Experts of a small language model: 96 tanh GELU neurons an expert, 4647 steps.
Below are experts of layer 5 (counted from 0) of a mixture-of-experts language model. Rows are named router (the router's row for the expert), up (a neuron's input weights, with its number), down (a neuron's output weights, with its number) and show model dimensions 256-383. Each number is 128 + 24 x the weight over its row's rms, rounded and kept within 0 to 255. Numbers have three digits each.
After each expert's rows: a language model's description of what the expert responds to. This comes from a sample of Wikipedia text that the model never trained on.

# expert 35
router:103098139078165119138141091079136134145120113138111102114093133084148117167133155117157149089086139145140150134152106098141088112124104148105142127104120152108121154165149099138103125130122131098128147079099156144115112133153147107135115166119138109126151115146102136089109092172116148164123109156158071128141092073108161136096146096147156166116135116107127122170128150123122094103095
up0:151134056159134152126156099156104104133146139132089134142159102130129165088165167122141113134142154109119146125069137096112116127084107152139072145159070151117105152155122131130129116113102084100152110115137118134126155119130127132123140132089084135132106135168087114137120115121117093140138137146129113127156165116115128121178126160171122093123136144144142141101155140146120127130146
down0:154112082120162131126102164133146149152132151112117127145151142143160139113088140151173129152087144150145139135121094107103135096125118152155127153178098144055101142098114108127092102170159128127086127108121127131102143132095120121126147125154086090073083120125134137140123117127174148144102130143118128135128162122143105147118118174107111109100086121160130128137097134150105082109118
up1:080160076143119125137136141126117085121149132122101120139071112118170121169108112118102135150125116075112114133135137118167116133116109095157131132101111151121142145107105098118116090148136128136140147154175085170119136180133123166160101112149141134118102123134104134137128141102106118150092134121125147091167140105089132143159128092148121115120129176113162128135126139115141104139086
down1:123127101131123151140116180116150146134125109068092146153137140131143097130112139110161177109096153112138118141117171116114151113115154142165115159117121123079118133119068111138147174140141153084114154142136135118128152115157118131120132130093131150150116125144165107108133099151125121108141102120158109089154150133124115148098163109142118143052121090115112125156138192136114143141124
up2:111112138142125106096142113139089123089101164140133125116097138113124149125150134166146109150128118108115140096191083156128089119087091111142119150164133088150112134121124124120123114105134098106134155135134151105144181147125134142154144137109033088150136148172138132136101161105118132122126128132103128187163135145161124150137161188149112107118117120141117121121141155105155149118172
down2:120094129120143130169124156112084168143151131124105103132109119182101148133103142131129144130093152157115174114094113139154117139164098129148115127130149156046167141130126111167098139156195117122147117082129100117153121127117103128154141112124142136107124106117149114136152142110134142153116126099085123083118133101127108113120092127111116111110105086152127101133137135112086124081128
up3:123113148099114148135115155139155092122141135148166136119127114143145152075125122160135121137144116091134181162107131123099139121148066096162099145129110145077101135142130124125159086131102123182125102137126149161116149081123106094139121194150126133139087111150116154131103122167144112149162173142118157156094108130165112139128121109108090080110137143141145108118106124127165106071105
down3:099146126116114103130166129118137097107100120086132135103137100124124161102182149181163158113123136065116113133146104126141157081155175105112136121139098139141126090149164129122113110101085147109102143137108155168162127090151105097154122170152104114132110128125109145106169094110113150082128111101120145111148114172123102128096121129160110131135124104125125150081193139133138133167171
up4:145118094148144129090144162113062123167154150106161139098164142151142157126084158165124132131135158157099138158121134137123133117109162140132119140119138148129135118125138145111144098195108145108147136118115104131117099104132096143123153171103102128155109118185123161142102142130129130139131142098167106120140168110153107121163079118082125101150128124131101139107176155178127138110112
down4:135172135118139096095123139127101129144098149118149157148133132164129139145125113110123136135138127160125149140121151106084132142111118159123145092129143111130090129120113082118037120103100156145119122070146108069097117144116142126145124129135099122149145126157124149134127123083115167143111114103121159152103117141156145098155151122108102132141112155058102082132113112109155151121123
up5:152118137142106101110167111141167093144159131132132166148114120114102120096081130114142207103112121109141153147172133134165115106118096162154123137140102188123115134092140114135186103127098131121133136121159104159165080134107113141135106125110108100107150115106139124184114124117104152119116092116075180140141150139132119121127103162133118117135111139139145111157106142110112152127097
down5:108114095143103138134105132103117131123187129143092115155142099124099120102122140130164154135103131106129139112099115159127158170133140111107131080124115127131124129137131099094134152157134104120099137143124152138137168125145100099125098150200107127097117135157137156102159092149146105086117154146168121158075146121157119133053102119121125145146120125121106143119136168121147136112171
up6:119121131118115189124124178116148072127131130159171152120126160131143106119127125172140130177123117128105142118121148121133153150117132125141073096115128110168098108113121136123156098114101123166120149160133121133145162109113104133131141145152084164154128120115116131119143114091123116177165137104082118100162130184085113119136150115082143130132136143147123130068147152122172104141157
down6:114161127138148126108126106119098149158141117131116156092117135154139171160120090114138123165167117139118106134141158151120167132142144147137125106151142150114094108116125103139143148120083156081140105097115162099152166147073106118159147140114100140135134144147105175148096145114129181106160125115103102140156110121116135136119111100153159153103105103097116105093127100146131168151134
up7:141095121148129115088111126158095100111116152123065141121139135141110129140155156120116137146168099133119128106099114125163132132128128095126076160133117116113071117153105095106106114159147139104134118175176160142120120157107127156074135084129082115152130144104116063160095168123116098133144171107112166110127126137101079127127158154138126069154129119124155106096157125122144099094148
down7:159108144130127105150155135136108156137126148126154105113131157125123102143134128156149147143146129144140135124082094107125093107159154119137098170112100152000160183133132115078121131129150124140156119107138115118104151149097149132158199114146147132133123111119128105150186155138112108115101139163122124110121161102145116146131103101093140176137120098181131113091093144134103120109145
Hyphens and other joining symbols inside compound words, names and codes, as in play-by-play, COVID-19, Thor-Ablestar, plus adverbs ending -ally.

# expert 17
router:124117127099111122105132131135140117132120154102107108120143172083130115128163097145105114148100124106119112152147126113106122135066117127131108082136145130126109148141147138127105085129080128133087107133092099141111187117115165128108121094148102095134119122135127117114093181125158126141101110104150080101165154168131136125111121169131144135141188084125148153123112083152121128087149
up0:118135141098111087153125148081133112110083117143190109113189099095154110116155171126144095116122119146089136148121110138164092079101166095187123118151147102144147131129126139140111142160098101151115140178108151126142105132149108124158139139095114150135135128147177166115108066143127103128127127133119133171111165109126094153165100150100160103161133121106098121142137153136111110152104
down0:102075128154134129108149121145100150107176120115118124126140135127106147104082120157148143139141153081117118081132151103127110151131122107133097074154153089103137153123117170135101084135140126090119186148147117121068133106122124130143144105130120136121102171081142106153149131078175141117098150106099103123147090159136166134178134173124142089163138067169149133118165110143129120149095
up1:122090113120131167113127139126153123164155118132111164147050146122087092136089145102115136100170126115123125129126161145138076172152150175078126107129125182156070131156144118114144087164130131099177149120167160114125180090154132110155136163095144109122144118119117106160132171116098092155150138179145099129144122144073133112146113156142116127150144091144134114124160152111103134111164
down1:170129166092111091161116126093133126155150125136109105127138118107127154196122145146090131106169149158150145111115130106134136148150164143120142158112106140099162196120092164107111121107134122141142118120172129140155109147164139109098161076155155108117144113125135120112118093102120129125116098158127120110148130144151112159129107126110108131163149100117130108109150133118079128113163
up2:125129082104107115124144145123131102129119138190138123147123147166141106139155114138175135178160114106127133110121125118122128135136108153094077157105079173100147135149178146091137144126169118099098090158166185121141129121147124145097092127096149137158124077154114118166110144134122106115124145188121161121111129159149125129156118134139121172120158138127121094081121158145169143075070
down2:134108077165145105095131129121094170105102111142154140120115084143135107147143130143115132118096116157151122097117137101114127170118106145152118136136123153092143138147105143130132125135128110150130121086134113125180096118086093131153168143155157108139144166142142125119127133115126132160138148092134142122125118148112111133075115140097089130136141178144123117124161151127152145112130
up3:059125149126122134101115152149108131146113159087116106120118094137148148137112120119155126145118082125119162165140143140114119127151137146132113089163144074149115160109157103096119168104148158135145146129126088151103117110134116190093133129145120125130142114101105150121102116122148095120111133164170189144132089126123101125150180102095111133137132119142131111124149114151112149152153
down3:197145105129149136103149158112141138154091127162114138128139113147138142128131114164124179110111132141132111173133074138138126130123107170143116153129108139169117150105134115130114130119127105147149156147144152079134200159098181150158134114142108130124117091180145154097153155158162136141112111122168179129106148107163142129118130120151150133121147072097142096072164135102141098184133
up4:120153125170095108134131144134145089154127127124088140180118101148110095146125152127139140147132148113114136145116130137127133175106127145142109173172098120128101135120166053135159140168148093147144105120142111104119094148127151130170133139101177124096087140121063104120144105144103132115119098117149185123148163126125128163129115105168152119093157141140137101157110148118142154157133
down4:094107128121123107119141151086133101124180167122123123123145116149117130132124136170151106099171113147105119115090107103091110124142091136120150118158123149091121119129147165159202113139167100118159132165152097111123122130145115180127116113106131147130158152116129080134127085103118129112114102102133126109146129151127132149183116139178108138146148117059155111126145169138134141148151
up5:109077117092108111119143141129092094130156136183136135109125093091112145120167135120142138163176141106132145171135141142143111121128114150117131098123137173172128132098094152148131132104152141114140104168155171074154157104111129109100149186084136138135113152130108172145163102128114143118151155127156112150151119142160187155139088143101139117081101124109143111111103125146096134189129
down5:151141096141111128114126163139127104136166117130137168159123122137108150143127126095085163141127146106088079140173097087098143139119127140119162138130154132146117119086102137153151110155120092151143146113176117132115156108119133080126118129137102121199140111086147143123125084175124111128128117127123168124115068072167138106131109133110099127155092147102080077121152174186122114138137
up6:113082120112150127099133154136100138134145122099143132154146112089111139104119148148135142160111135130098119166117130106107080142143149110114101110079126159109165134098113120123136113112124162118122128150072119121153090105108112106092104142091124110141122132163119137155094117134127109098144120107116124166132129132107109155120142134068123082179114077144124127153131108132142066160106
down6:133157147120190129132138114081113129147138109135120123170181114136178143127106123144137093130096136099115126164115105137142125101107061166132148128148097118120111115112170108119183171134115139142154119167185103111112111107109142144122165137110137161133130112166123126101164135162120172131117139147115108121152113118105186100141150112144171117082115155156112157098143167112067156099124
up7:147097152071117153144138153114135085121123148129173119119147132126103103096130158137113090167111130094148152134129141160129145166133121135152085143104131122136147163153171110138114106136132147064167115108085097085127101112098130139124106147124112116110124156110152110146149131125117138162107143114153180113146101119120124135136112158152156124151146110202132179164119099097119094144090
down7:112180121126144140143173140092127151114110153133120119109142141139111126144166156177171122104094086135107107121094124103145170122108139127129141125140164106085125096145156117118100119152115153116150078163155055128100131162103147123136088118129132163091110089101156140160124195115137129111125145098107114096076151102092144125133122126158139157116147079077108203121119100113154147134094
Word right after a verb, mostly an article starting its object (play a role, create, make), plus backslashes in LaTeX math and century.

# expert 19
router:100118104141116108157150113124138067090138118126130131126144160144110119133123176131132155148135141138117122158157159141139124136149150174145160111100161092100109134122144170129120147111138112122149144145089119095158115103116096130123065072095150162141135133134100122110131177186147144092124152091134117130132169145176099082108108134070147114145134102100116120092149145105129148152117
up0:102116114115096123117127153169103160136147137117127150123163091130136135156105131111136152115122127132128140125166106127120143118133102136134112156126107142112195135159123128148119168132142136119129155107148106131150090146121103105179101152108115125171125087134139130104154132138130120112120094150139129154095138071133124128128123179111141078128170098154096106134130166108134113089169
down0:108130145182103159102117086152113113150107134149147138143142136154166146113138085147120102137118143124167130120095126118101099095124138044132157092150115140164100117138139142103146156153141165120161094117082134120136095151132114118135107137116139120165124092143139096138130112145090129138128133119145145117153159133110156161146128076099112155142113113128130139097168093134151124101121
up1:054093094139133159186145140122151129129107147142071105151108076126145133134142112106156132130089136090126146106129180107112169100109135128138123152133163112134120129094166081124152134148149128105125118140141111156159135076130126122120121147142141124136106140113122135123104110120150122152112143096138085118103162154085138105159144118114144126089179122133160130130068144121146112116158
down1:135155145136113111125087180155115151142089130099107148131111133117134153129128124125172128141091126124184081131111116124097117105140154125116138130133156154193117124155110128137160122124152124165141123152062150124177101134143139101112172159123130068101147136165120117134144091156112140172137131139105139118110134145143163096128103079199137111115145159109125118118129099153105073083116
up2:122147096147070117136099104153128118157109145132118110124118128121148099139169124172096128153153136154114151136108175149116137142165144126112121141161152124168113115104109103118151119146120139108148118156138156129095098116144130111113112127148089121147168134103155141165123122151111148128140150082135137123095158112131125110118153127094134103165139135114163120121167138144143131155142
down2:122153118137128123130141093158118142121095162100145133122096155120156183118133107091113118138115088117153121141136131176143131115156140072109115141147136125100151134125133073086142151127136162140150073104159104159128147121146156128106097118119151118136123111111120106099103116157102121154123141123118093140136086141157115178119115165130123136173102103129093115124107155137120131176096
up3:157100156091148115147147142112155126136120191090107140139168155157169134120100175110134159091119189147121115139150120144140098125116131075148108126105112122118118111144172129125064130138119169151155140058079087164127147162112146092159125145146120137115146141090105126118117083154119066126183174114133120122139130125124137143151113130134123128122125188114128148153110112116078080141152
down3:110131153145147126167106117136145125155138137087169145110124107125120165132146148098128144110097111118142145138135128068096111134071108061163126139179113165095090072150146136173147107131167126142101130136110135099065078159132135114174152110121155162127118099150139120142108129118082091094126119123100098207132150097114148136130113103136101098105128167126163126105148143131129113160154
up4:146153120084147122151128128067175158114073106144115102096171114147096116139134163134113131119103174095119141103136122149117141098161111103145149131119150131145173117088155149162127099131092090134150113064141140133131135123115196120105149129136132117094116115115169154133116105121111139137130112144112144138122126126122140118173172123120074131123150123140151138125078096102137117143122
down4:153095109135114130123122143149120080130100112102142121114145106117144135089141146146143107110117130118156075175149112120161138132081151133086121144110149142135103144188128121123205085152118115105102138187122099126127133118162154152160169139155068138117136144144143107067133117153170139093121146165150105170131160161125122150135128133139158121105142142145112175143144124120195126106108
up5:126087147140141095130071132178111114104118134119147075176099155092127125135132114122134126122166132116160121122112083144129155162125096106100133171134147106114156133132121097112105127143129135151126113166140171160134169104116135165099111125158149116128184130165103123132141104123065179119159112127116104179135113078139099081123136125097116165125138182105146119143159148111171120179138
down5:127142154111108109137124155118088129128118131172132134112140170123083144120187149134126111117154083114098139151172135118166109188126096208096189162146133103122146101110112138131087128142130139182188080113119140115136115130160094148126153084101176091139156172103132120150112143125110115163126111111178156129156136086137161110136128131081124112137155124152114111160136130146079105137127
up6:114132075176119156129135100153137098147125127125143110148111150164120141098161167098123115119128146129094203158100144148098084130114140150123095127165148121130113155126083122086132124098172131112162115145173141114103124149162121135137131121111121104092146121115132125155104151151090131106107141101183147118134107138082148118124159102155119126123114141132126147122138117145123151094133
down6:136112111120101149135142114096105117117112105112116134158150121067143129132146137135132116172115118107084119122132095135076141151158107112132132154143131115115117181175113107108146184172171143165120119085145122113173143139130154151127131121125099134129164101133112124097126137095160128147119075141124099127134098133182142115095117165120111114102125129148113162055105148096108102131117
up7:072078100128139105120118102149140139094141128120108140105148082147100119129134122117089128116098132144158109145159109156116163125136126160129162094106132104132156137101162129117149103073124177094120139137125120127111154135125158146142116135138150150115126176121159097107163118117128134140109116140104125106074151160146154143130124122110146132121176124110142143130082159108144177100093
down7:129100150103136133130117131102117130121121141140138105148139119122119169149156093133116150105125124141091127142126134124163082175104123122120138119149115129111138143120103126153123112132122127145136133097121148156115117191153111168133131135142129121115104109157160162101104136113151130127144135112123157130173096129112084129102138160118081156152144096196104171115122071132140126120123
Short letter pieces inside rare names and words, such as am in flamenco and Slam, ick in Glickman, th in Wth.

# expert 62
router:119079092107137149131146142114138159105105118129147118118158122130116109108107136159142100145142134131097111122163161123125109097151107165128124125111109099131131140093110164152167141112108149117148204138109120112128111111154079100171155155110132100144138148164104141106122100164126110122133126142140100150140107155112103088146115101155159119098143121158150151142142121080166139133124
up0:165206140099119130111128107148111164122136143152132099173141110120139099149113111130160154096114126090140126172180087127158148178127105118140152111122097153143177146121141096155126148136189146146126112091085095105139166116101110103118161104118129119154095134172184158110138137117127122119123105151160130178122113116155110137132166118137176101116142133123134102096104081141165114122124
down0:150097151162134089129108142110130087136145114118120144110127128172129138121130089109099139100115127147122136125154141148141109138173132128109122092106103158123137096147161106130130114106129132077109119127102108113154147133147182142105130137125115127161136111128163141154151150136130144099145094166091095142141134165154145115170113121138163137163125121122107140117108133104134120159135
up1:126142133138116172125169169097145114146135118171126138120090107104104101109171130119112201125145136097160148141150145113120125130128127085127075130109127134146118111112110109132112131117137075126136098141082102142080072128115161098133121155125119088150162139090149139120132116176187102088129128134118174101165142127135141131117124089140127127083126066148162136092104120139105106096137
down1:136115140103118120060155126136136082106178117153150105141127112098142095162135129153111139123117108150075161120136126152153124149119174113091137076161126135199077125131085155130142167124167152159110151149143124159132124102135133132157127130125131122124114127135091116177121090093121101121126172108161120106138146147115101138129103099108121110103152108136156143157150129128116141124116
up2:105128119126162126109164166122169101123113127154167136183105133101137118134135102143154131106154093141168148105149101136134162133078133105086150102097121111117118147129140046148099126078110152076147133150148143114133148176078165170121178132117108149167101155098195154149069129089168111140100110168083148130139126139158109113160146109113132130138142139145128109127099117125129138115111
down2:150164143118167151107140123144129133151116125128123121123149112117125122107136137140114084117088156130148147139147132144132143152128149139118121189132157172093189109093158121115112158129109137144074136111144110133146124173143159146121125127152128099183121141114100192092149111112141129145114094129145092116125105114092136128130119143115107171183124178058116101097157143107158084141130
up3:082114138103142140128163123123105140078132175133152126112148148140138098102146090138111151126151188138157139130198125139137136121115111106158110157127096112118148154131120102116118116172161149097114120086114145147124148138118123137112141183143133077130082155088145125115125155148171190138098166132110112137111126121128115098119094127146188116094165126178092153127139117106123134169110
down3:146146145158141165112108085163121094098143136180119113128129115154102092145129155135111107175127118113137134099120143172162131119080096148153141146172134166142090171187094130106098165108120154149110126150100073093083095135123102147132105132138096141155122113154166123129112138107126142104163153143123117102117153171111122147145112134090112141117175100152141090123119114147116131135119
up4:172128115141133135074169164126099135108109093118134088083129094100122144125106151137129161109169136061095123086111158079155105081143150097146121089133164166127120147165126128155133114131127117124110135106119118125141137122129104138103104162105163106128092097150143141205124135091103152109215177095141094085125132111126104119153134195146116154119106140097139148157097120123116131169115
down4:150124109129151137127129129151154153116167155125139119101148113128109095129185163124130159139144121111123154138126081137100132131144120147132131118157165103095131089148140120110135148131161127138138076121154147150119107110104135149106079112167143097125116128156158101082118139134173137112124153123152119118118127197169180065109164132133135114103112105116122102113124106157152134124111
up5:090155136091084162164085146152186126108143105140148118107135136157134154118099145120136123125106132168146147088119143141096126123124107135172115142102113161113117111138112110126117123111145143106155176102131157124091108084082112128157143110152155112146120150141113086100183123128134149066127141156165104104077108098147149132102141115113122108123120120126137130154125150124099119118143
down5:118159108115137141098118112145122148119116131109117137070116129102113116149132110086088078109146144106089135184156119150155155167136098145148150122173141135153119119112144098122130115134109104144118133153124165139167142125136111152061144124148138144111042153154124128136132125116103134131150082176115139084153102151129123139164111117137058112121124121110067161141145187120148122126117
up6:112135158178089102156149140157106113119117157148162136120115130143102106149122129139135118115132150134123139154144140149122076199126109152163156145136089154125114122122114174139156153129122100104158122141165132091130138072128133141127089137107128124149159121154123090167114125090104139093145156089113124104136117142133140129134094135121125144145170150150117113191120160115074121153126
down6:121168123141140118111122099119132148108184131122147126111126118109155128100109099103127133181155151133132094151125121152097175122145121117167145115109170132090155095138159128105110104107147130112133123182134154108108129114169108148090096120132149068132101099113138086121113108103130120158178176140133134133125096152131138146119128150121137111128124128130108084124135101158176170163167
up7:097168159123099149132130141113105137087095092129116131158119117109146108126116100110105165150118138170180133099114115153135169126148105163135137146124128178083111136180149135131131141128106113135144117143119159111122144128129095185120093159129141110132107130084134090115127144164105091075114113140145117165132144037087132129103157140149172091099121128144115102126123186118124102152123
down7:159103114148160171122167136116104143142109164171095154130116106114111120103102143108120070147093157133094120142116088096174158117141093136169162132133154106189128138098092145122106121091174109130156103171170108123160163119167117144124136116129140145092098150155145155120100076090144124156148152169106166134125091198124123146123139094147094130140135142135119109148129082131128081135118
Tokens in sports tables and summaries: list dashes in tournament statistics, table pipes after scores, first names like Chris, and the before league.

# expert 56
router:072084129129147202122074170152109178120121102132168153107100060133116142094106132142166106128121130137100118127143136127131131088089122124145074134122123129129157131111136108105104120115115156158155125066160145121109085141107121090170119167116109142134152129110133161201138115165122120112147135136075128144105102132118131116120146140150128111155133118170139103151144080123144121077157
up0:145159111102136164103129105184117126129132149113166127125133138078154139122090118097138093139113118145148143118176148070103132134150100179066144176121159135162123110118164159127153153129127152134109111113095096142111097111145122120059135116134163118106137100090127157086131130124121116132156078132123125139131108107118113132124117127140147108132124129147118127134159142121127152127128
down0:118151127141111127143136181127134149142154124174113091104105110114110167132116156133127152129096115109115134104160089114133103128160119135106124116116108149158128133150129096114103101156105125107125134102143162138154127154081178101127187140129134153131142120102158122134114107115145124120131142100099144125108106109133141097156138130127129187139113117107138136128154144126108144162148
up1:101163092142116139107102106092144083126129143161147148126090101169125137106114123140155110153148132145134135095132144101159126107122107123145122080135157093145134097147177144085104129109144131114193106154151147140117151151160167168141121096125156119126146160143123142123134124138144138111119111102112137142161103157156171151149143176142159132094101138157107152145158113144151125108155
down1:120150137119098094198124106123180113113098128131126177151125139149099153116152115087158161092142170142122104115076164107169127124131170115143120126108130156108123146147129140132125146142158117162059126116110124095105092147155117143115119107115145144100126080114116126119161113123104106144177108155127142101117140123127109090081143144100112126107143087128157125101118154105123120170109
up2:167065155121125135116134096142119125142110098100126146108147136082123095122090135134141122105123105106090101126171097119116136081121151167124139121153130112166157129136142126154166126147130144131115140162148136121109113128128143134096109132156123157131122137147113138147106141139097097102129119173162118104161126133115122128138162136124145151066114139062146153128098109156112108147168
down2:166115133151118094150152079135132110126145132105125091105169105118155148108117177181147105136102135135140151104172139115130100120125140144140128129131113110151114121206119101160120110151151133088112118088129130152151132109095112106124162125111130112128100160130142128115128103139127137134167186141122126131177128126116133134103084134127134108124134123107121142147135147123100099141077
up3:144121151141146083117164133108128110125111123130124107100175144137149147152105106135148176114164143134100099118125113105153090115112158136139124129115110127157105137136150156142112118137161164084137144117132105140146166089109098141120112113112108119161149109093141126153149101134136147111143105139089113133126135150122143144196148121132133153170115182119132173148146123151071106132095
down3:137090125118152105094087063152140106090133145108114115110151133154166167142093128121137139172111112132081137116148097110147115148137171084146146145109127156147120141142113149130089105101137125097116170164125112079145159135118125141086189128105097123126114142118111150129146148084140129128154139115156103118170084145110133103152170128166082141106143107113125129091118119124105137159119
up4:092141141116148084115102147073132149098160113152173123097160160121105143162108083139103118151182122105152085150131152095096136147102101137113114125109074134123111141171154152082140151107151112146120151156145140129117121176079114155113116164113116088156176072117108129129085129138144161129116170081137107184136152121163151108115126140154144144118139121187134146124185119123115138105117
down4:101097076091146119159119089125109157166108130116128135159090140140141125135116106148151146095140104150106117135126133150177097095112142148112130087139096119129121153137086094084137123128140132170113144110129148117125187137094127091143159098154135182102114130171124143126124156151152143103094122147111154129119145147113146123091135129129166142121117156109148140121149081129136136127130
up5:120142147127110103100125137104113147133113126136114103110184132102141115113122151130129157100116144111094126082122094143137131181097157141116094116108095154134134107164137120092118129150117132133059148129120108113147099118098110154142120131096114106162099107091166154099122063117132117141116161090108165136126111105080091120137058136095105117116125103148165146101118145118144160115117
down5:112140121137175083115135129118141093122127149107160139095102146090123156124099120091126082113114105174121138132140116143086102108117121147128140139125139133174166124105107182128110106086116154091113118100179103115128174154130148174089102165140132124124151135124150117114130156114101050091158154103110129093094124140105133115138166111172129171111128134136095070129139071143159124119108
up6:121135108130151115122169131178129102148149109144130137158050142114134174115097115148115140160130134124111154133107140141111084135130121102126141150114108125117055157140139124160113110140109111141096140098136142136096166114154137144142122144152120146149126125104166130149120116097140119101140127121122111114103177117133115150122118092127108115133110088126118140143103120160140164159161
down6:160125109114135116091118111124085138101137153141149142076146096138159151114186099114114086141117139115091125115096092164129110168129102122112156103102118122131118125153095190155141118128150103169121086140086125121151128148169135134145126160125108085133147155115163096124156121105076126138124136137123147148147082163152101152117107112118111142170133128103166148099128134089123135138132
up7:116105136117102110155111173124144144157173146150142156130137128084148122143133109124086143098136119161121152108125118134124102117140109112119125137154139139125108163127128136136139167095141094104105100106122145177129132140104099140130135145168141122121113118112149168163146137131134131125095126143131139146110197105113134073135112116140141132120105090141143145131117093115146160126124
down7:140119127113104146115153130136132187127145113114128143129150148115144137131109106089097126150112101098139142119115080120107117121113129122162115105128139144093109089146138131137152144122146110121094150132128140112121151139112125143165160139108128083110088129139161133125127141112102117170119168134134119110093088118136080102085100164105093113104129083130081134115123090110140149115148
Nationality, party and occupation words opening biographical descriptions, such as Nigerian, Republican, politician, a, after is a or born.

# expert 63
router:113127141143112118144129116144093123147189131140092135120068137165137117152146102130098086120123134081114126130099124107097171124092148112152162100143154087158138151101130163148134119138127083125134088120160128087131101118097126171131111105131169117138138124155147129161115122148142108135103135144091146082145147135145155132092130135127129170182109175076165126097090081125096132140106
up0:153121133117137115128131112141115153096121135140131099118153142138129139145140125102114135089146151149123159084127123150152136086087106101144136188135146145138136149129132195127102164102091094124093136160095118110138144098114146155069079139129142104164147108128110113125150145147130104124197110151121143142162109118143128138146098124105118142142201142120161099133126147130112106165122
down0:125135126117155133100148113154146111154072124128115139177108144093118147129142167158127149120141114118149087138125080162122096111094105135136161079120129118139112110107088125116139119166130126129109128133132125179116159095138130132190169105132100103077113110143140136145165135140162144172088129140135132154148169110152108105177143114094125142116133147106112160107108130104108099145169
up1:120117071113162148108124118131137144081158117143132095106154112110110086127149145181118120154143133159138139093114134107106143154132105133112104102153145158121105141140119132144078151164125156127154118124156148115137129163096127110095129108152158098156117131111135115120112154148133170157138193144100109118137087124140155067119150078122142099150184099133156110148197133160128142146083
down1:113122115145164132095140154107159121106132100125140136113128163104127120125139128175129172142134128141096118135137106135161130178103096106134111123145113104113156128130126137208180121168163152103136085141127083136125128122116139181131135132096111159140135089130137106131130142123161146088156128128141160123127144086138098112190135140149124136124086104122164167053180145146154136125126
up2:138151113158174179111145103174132177139098108103129141121123144108107138093118170130107180134170169132141152121167115162163172148158110130099110128135147114136130126101133138081084121122141134143123154088151068146138131151122166119108175151176088140095071109105139161145171137154113127125136105124109082121111099141115093124160135115148096123136156120129108135159126133159094132119115
down2:124124085122116135115125109158098140115143139067111114140153106157125119140122087130149144139114113155148104122136113142131154136148155144134119169142096159132155068143136119134135128105150156107153134100110076115150101137068118195140131137137141135122154103154108128139143119163133128107138129108131141137100144073178088135163153117082148127138105122144126119114100121123115147111108
up3:117104105158140139135150120165124109096095134148131165145090112130147132123096118087173148120149152141169090121119180132150162151104139068121110126146086150119122084127123120090152104120084114105161127135107096112091152142103132123105083152108148107132139139123057163073136130109133141093082141125132123124127187141122099118161137198154156137111171111143121099101157107118110105137143
down3:159124123108113122136114155107096136103144102105087124079080125144100141142060140166146132103126127142181172094162156119137151118159110131140127105133101172136128102101160145143122157150099147152147126143162139106160132141132102113119129155143116152145136132109125108161150133057082145137117105174098135088139104129149156136124129099156094109174142121154130127096120108106086128142163
up4:129111128156145086106108162113121133112103144067128147114169116134150121126140149084141141102160083181132133134138135151134105121081112121145121164125090153150132157123179129074148139149148131108110132134109111089129148095109126121117100151088160099152119102115150099129123135145164139154159102146120138126120119149170164084129142118177125159154167111185137125101152133127101094120123
down4:107141151131105124114138149146144131176116159095124130113107121134156111149137120127123088116120104128118115140152104117117161132105096121160118103168113127150118106116127144155138102109122133143126124169128119065136136117132114126127137163120109067150113123117104117171110118101144140130107135099127122140133158137136152146117110122155144167126159149119112115136104131168093169160103
up5:143135120158130120140114126099170123123119144126130146159150120152145114110118133102128135086153134126098132142091120140114098097104155095135111163166106150163122113112135078161148131139160104136134106109105140132126104096170132090133129126117170105200174117154147146091158109155082147152171164135094157167112127113100127150156134137114112140112130111156158166132092144098133117154132
down5:117104112097121136076121115104121109170185160120158123126139090159118122120110112140089115136154138137115134123132115158084065150107124105129135069134116163152175144122137141122139129124064121109115143181102106108112115167140119135099147076094125075137108130100135102127143139099093180132098153112112145121158095132108162100122117159106144135126158120108112089179124104131130115136150
up6:125110087147136155085091107104168072136097116148087131147110091117128116136128158163124139124169138085132096202155108162164111114107153099141130122100163146130106150155081136126135105128101137139117126131172124169096140121136130118120129148130128141162152091097121115090159125129124159109206107166124175091105149151107121115148146115135094140127157107159134112140132177153147133118133
down6:135126116103126103087121104106130123139146093098142080146094166140153140120145128133132123150128128108136081152126133116154143135134135080131109129111119116155136115086147174189122125117097116101122093123114141101102137112125108154103089107118122103117158122110148138124108086141137143154152136104083125126114128149089141194160143096138147116134101155111110136102171154106109160121129
up7:154137088125129154175100103168129151133085136182131146136124138135101139137119136155149132141117112125159148108116175172129086092074110120107109126121115119114099108148117136089142109114131169149074165136147113125130142101151146148175107114116131121128123139162115115134193197146130177101156103090108159122087112123131082145136130146081117072139060113142126111125148143092122149083096
down7:126153120086159132094109151085164124140120116139139156129152099136126137139134122121103173164151124097125177094143125144073156111113092137125126127089125124138150141087114134167090110148160117134129100111121100138079098135115130121126115147087130094140142178145130146093150154170153153093154174116150162118145111122129146136117091156127182131102168098132111170114181093113150131152142
The word "and", ampersands and abbreviations such as Jr, Inc, Co, vs, etc, No, in names and listings.